From a checkpoint of a small mixture-of-experts model trained on Wikipedia.
Size: 14 layers, width 224, vocabulary 8192, 42.3M parameters.
Experts: 64 experts in each of 13 layers, 64 SwiGLU neurons an expert.
Training: 922M tokens, 7037 steps.
Below are experts of layer 10 (counted from 0) of a mixture-of-experts language model. Rows are named router (the router's row for the expert) and show model dimensions 56-111. Each number is 128 + 32 x the weight over its row's rms, rounded and kept within 0 to 255. Numbers have three digits each.
After each expert's rows: a language model's description of what the expert responds to. This comes from a sample of Wikipedia text that the model never trained on.

# expert 62
router:148153116114214110133099086104194085124164113144157127171078054178099041128110142149124161191136138115133168150153159166119121211107117145138159136107112180141152145125
What it handles: Word-initial prefixes

# expert 56
router:105150153111144142199088105118140117132164119120135140137127064149065095134113154142176152106194080135154173146170133147140135128119120160148204105124130140128107120083
What it handles: First-name openings

# expert 51
router:136124155145170099109118144101175092140120074169137093135080114162142113094113141146140118142125114162181152129103123151152116147141109179165166151152127116164163122126
What it handles: Word endings in titles

# expert 36
router:156157108153118132112106121151160072187086102166111058157123114186095099130115162081084123180196105114148157130184099167145131165089080134129110152157130081173138105097
What it handles: Institution name words

# expert 1
router:090195146092173142130121109120150097158140099178155113118114081149048099142133155170156091157157088133144161134155084131146148111136117181142121167149138094167134068148
What it handles: Table cell separators

# expert 57
router:094138117163161132122144129172157105103104135145123103144123081132092087137090135107144142145124069177114170145117088101132152145153157158157121123214139087182096076102
What it handles: Closing parentheses and years

# expert 5
router:096117135130176131123108090170162129147169123142125000139077135119121145163125143119172106140186097154133155139152115114147161135126167136145134141188163056126072079080
What it handles: Proper-name word endings

# expert 14
router:124158104169169103128126144083170133144151097132182126152077084141093064112159089134140121151119112185187170120150096140105149158116135192138138158100136144138125144106
What it handles: Technical word middles

# expert 44
router:146155148139178143230108129124170164136132059122144094131100113119101130126137189140160143172150111174148162157197154150142145113119065153171173126144133099158125121105
What it handles: List and table delimiters

# expert 61
router:124165103156180080161094099107162133148127122166111134141118101142093067158140155107101130170156144095108243112102140174120091107150091150141141152116116119140105097132
What it handles: Table headers and labels

# expert 16
router:158138163176135107106105099161193093164117102175183109121059137142129137127165163134131094128183091128144119175119110132110149128115074162194176156137165120125103094090
What it handles: Determiners and ordinals

# expert 10
router:122097166134160134113095070140152115146118071152155121172089060177132136124134162139129105167141142164150182093139113134158134181158110161147131169123156104125122088089
What it handles: Table cells and numbers

# expert 2
router:115144134111103109195142133154191122165126113149175080101143066127094096158142189155148108164176134136154156144150113114118142115132068149122130175160132158141140132081
What it handles: Narrative verbs, articles

# expert 45
router:130134106187150115193101128151154117128128057144137067115097104141052120140161158147114098184174093154148187131125152188133142107073078103168181127175135115116099091125
What it handles: Table and list delimiters

# expert 12
router:156127152145146110127192152097161100156164085136147136118116055167075093150135141102119175191172114127167169131197084156139091191145163175197125124109105110154144149152
What it handles: Word-initial Latinate stems

# expert 54
router:109164189165112135126093129166159122121172096158140054146075122169068146179122144123167121164140100134115189125201113145164145140168041134146150113145150082149089061099
What it handles: US and UK places

# expert 29
router:160176143153130153153133140135185108133132092222127056158098105138116111112102169143130079126154084112133153124193067142148112170130168162182100133157121122146103116162
What it handles: Main narrative verbs

# expert 21
router:144146136112187126179134113121183118122125105158132148153120077162140120154167161180159167201180095127127167124136110120151108192109145137172168130146199092201175121122
What it handles: Foreign and taxonomic stems

# expert 9
router:135122134133137094205149125154125077138128114201165100129136113162133079153116128141140088148163102177152186131116120176147099121124074132157162112129170079140163109125
What it handles: Sentence-ending periods

# expert 23
router:173140181138156108164119112131202076156155110212165100175071127168124114153112139095132142143149037132115172142128108125169102152114137109112132127127150130124055148121
What it handles: Building description adjectives

# expert 35
router:126130146119147119149106114144237114156128116193147126104103066145108083159125128128112099208167075150086188114151123138130127156131120152170126151142134109181111128128
What it handles: Table cell separators

# expert 0
router:139122122165177175106150132132198098145137135131169146108087134172082136135148141117125115134123103183166128174130125107105166132112131113139135099124148091142129078081
What it handles: Articles after prepositions

# expert 24
router:078114173123206169176136092127142060152161130165141092104104109161099075099122163157105146145213095130154158127143149142155140141085126177155119141142153099193087092116
What it handles: Quotes, initials, section breaks

# expert 34
router:103114143169145097155128070171153117143177095167119100136142084150070048167099148140128130176142108133183145162095082168160098111085124117146188148218132107147130115144
What it handles: Year digits and ranges

# expert 47
router:137150120152175121140122094096179126108150124156140158140137083167103081126116147174119192153146063173168156133180093162136183112113068172122091142133113113104091122132
What it handles: Roles and positions

# expert 30
router:080147139091154120185111116115166082128182115153166116077093127178059082156171155145143144173195095159118172144153122147144090189110155126185127137122150093160120062156
What it handles: Foreign name onsets

# expert 15
router:130114144171122136112115083156142156140112091115142070146086101151101098179127165132145148125131123150150156142123076123135138217130129131206126116169127132139126127102
What it handles: Numbers in tables

# expert 17
router:123161094192189095119144128122143108107127083106129120127093077144107071177162111150169136168142095121148168099126113180089132156171128142132137149119139114205110162160
What it handles: Capitals in technical lists

# expert 48
router:114156151153140124136117153110154117227169064144126098175143149113109098126144159140108071156126113152134197074115062107154153194102133106180142152133153080106109129096
What it handles: Mid-word syllables

# expert 33
router:112133133104127136112117128124191123103111107188116058154089138126065087130113166152139109114160112122151155154164090116145083184121151151178138192131138093144123142154
What it handles: Prepositions opening phrases

# expert 50
router:132126165094103145114073137124173123154096117114144110180085099179106091161113132120083122138119053151113175099094058125184176154106076128167147152181137116154134115109
What it handles: Sports scores and numbers

# expert 11
router:137159150211165101115103119102141124169105093127140072172076115171109079141139106133146116125131086171136181151127089115152151157134118149145122158164156136174180167117
What it handles: Digits and word suffixes

# expert 3
router:136161136132130158192127133092163120121109075174178117104096101141145073161146147132183146167169092112155179122107174163128155116149147159197102136163141103138132120091
What it handles: Word-initial consonant pieces

# expert 39
router:132110134120182150098087085140145106155120089117118094113092096183106108130113132107113092180170116140119154101140111185102130123155085150147117154155113011182152092112
What it handles: Acronyms and organization nouns

# expert 26
router:122153165137156167144086118170194081121165148159166096085068111127070038186119110113163127182109119080128169125138097170152173131135084140191117194153147051167177144115
What it handles: Named place and institution heads

# expert 55
router:090114124151153156185151107141171143140183105159141074122142111111114039113119135155110099130158125136173143111141067147146132144125139130156128150171148102146149088128
What it handles: Clause boundary connectors

# expert 41
router:077140164148147181101085144097167101127130114149122100145108044130108129161115118115112131164192101112178167177142107185127180120110104147167141109150128106112152113189
What it handles: Plural noun endings

# expert 58
router:092089182166155127154115063090173148136108106131167101132144053158113123136103088136145105167144119137153159133099097204133113190140093153127152147147085137188147120169
What it handles: Subject nouns and copulas

# expert 28
router:125137138140174127131132136112151103140151130125128087135143114148091086128128121133112141121163104134132187171122092166098134113104096093157192148146118080165099109149
What it handles: Table headers and line breaks

# expert 19
router:100121154153164144156153118172182139139169129146181081134111141217077099168135125123177115191173110163119199100156096136188153165155094130168133143167129121135118065110
What it handles: Places and countries

# expert 18
router:137143178140105117210124142137160080155136087114128133104113066160126093162105136115142093128141110104125172144149106180127121154113136145131158188156133125171098134125
What it handles: Line breaks and initials

# expert 49
router:114134146145168136169093099124136069099201109159136080152143097161093019094128135150103109147183115167173130143122115187138126159116144138145137163159148121166140122143
What it handles: List coordinators

# expert 25
router:086142145188160148175146123114156104098127095190134106153114082150086068132106180162144129127124097112165178136128129165111121181145062150132130142124104110142110092102
What it handles: Heading and bracket openers

# expert 38
router:126090104137127081162116130079152087166141099186158094112108067143134107147204153093120146165144138137120204148178120148210075150169145138168150100180138099147186099122
What it handles: Mid-word consonant clusters

# expert 59
router:092082145147145120171147093092141165182154093155149101119090069156087082117105124137132102179178129136152140166134084146127081152125097104108101139158134132151098109136
What it handles: Function words and auxiliaries

# expert 31
router:163178189140176083157078081144147127167127106124148117133148093156109104114106129119131125134158097181139172105115149176137160114131108135134161179155114129149124160077
What it handles: Music and film terms

# expert 40
router:145148137104122116193135126156183124146149143147152116149096088123108096163170162153169115148188132163165186162148065105195122132119144117145152158190165071099190095103
What it handles: Mid-word consonant clusters

# expert 6
router:133128136114144087181089088144162114130137102168162052129096119145164130163181127101147110160127131157109167109112139139164147167127123125175125159129180080152114058126
What it handles: Non-English name syllables

# expert 7
router:117108099161130117159121138196166122128115119181120071090120066142078070142087169142101116115168090136135157113149059135156162138123075139157138126177134147134124076097
What it handles: Biography narrative words

# expert 20
router:101130166175144109178096148121205091183153106161162071193108124159067102154115142124188129201142056133147184101151069143181153142142150078182128123146174150113094134167
What it handles: Direction and particle words

# expert 32
router:093106115139146128133107094105176104140128131165131114144070134217111113152122179134161136203130101124122158127137139218099125113115099112131149119097163141101134105125
What it handles: Political and national terms

# expert 60
router:119132138140162141138124136140182096190153055167160088119082073143108069109125111102068097129109099143148190166097123179091153136180118152160149091105112123149068075076
What it handles: Second syllables in compounds

# expert 8
router:114183148172171153164134121127144120148115150140129087162100147132149068107128110144145104148149076168129167142124123160123110123137084177161119144128166116174094156062
What it handles: Sentence ends, units

# expert 13
router:109133162140147096136110116096149135109127104136134090136130074131116073171089143133167182112132107083155152102127083176139114159158114174187200123126086108164130123131
What it handles: Opening parentheses, numbers

# expert 52
router:155120125089177133153108086129143093160089113173180124086099057138112066171112126099164152141120067113148167178144104135161158151127088122137188167149140066132182091108
What it handles: Codes and capital letters

# expert 43
router:132165159121109130149090127130143112156180087125135114106078102175077094143125169113197119133182071113161155135153122192113135104129061111201163152155110108179130142091
What it handles: Title and name starts

# expert 37
router:138138139134221093158177153125149100160183118145167124137111088145098115116132148139137080165166133137100185141178109189097134182180114116145162110129074121173168112107
What it handles: Mid-word fragments

# expert 46
router:112141116117141134110138121148198120112139124195112039127124146159047114135090160163142101131163116120164136134166092126134096151123142154166162177150169121148100117143
What it handles: Prepositions

# expert 22
router:138141154185136102096126070138155109164132078152171123141068128171138128113153165128133084116158075139172121170137103136133165146088106149181180155126147100132096119049
What it handles: Possessive s and determiners

# expert 42
router:129144158120130106148118146165184112106169116126125072114076128158076109167108110113212146149158121174174162133137132114154127150114103114142141157134180082165104113136
What it handles: Historical and religious figures

# expert 63
router:104181133108199163138153108154127127199174059162153088108109111128141121131159164174128148105130095155169173117148083132148143141093116177175182101156166101159102083106
What it handles: Personal name pieces

# expert 27
router:143163141079154122166094103137188144153151079194177082092103114150081123172119152122111106131126108134120144165138063153148142153137067143148098170154159131162134129079
What it handles: Of in proper names

# expert 4
router:145144177158176125132106132104136089193141095117152092156111079174133106106131132116206121162135120097144166142179115117160131112153096151134145148195138085176148130150
What it handles: Field separators in lists

# expert 53
router:130168135150174132165094110081180122160106091140134108141124082161129072128126126129083088125132097137117177086168090173150140214152114130189136184101110133133133102149
What it handles: Verb-like noun stems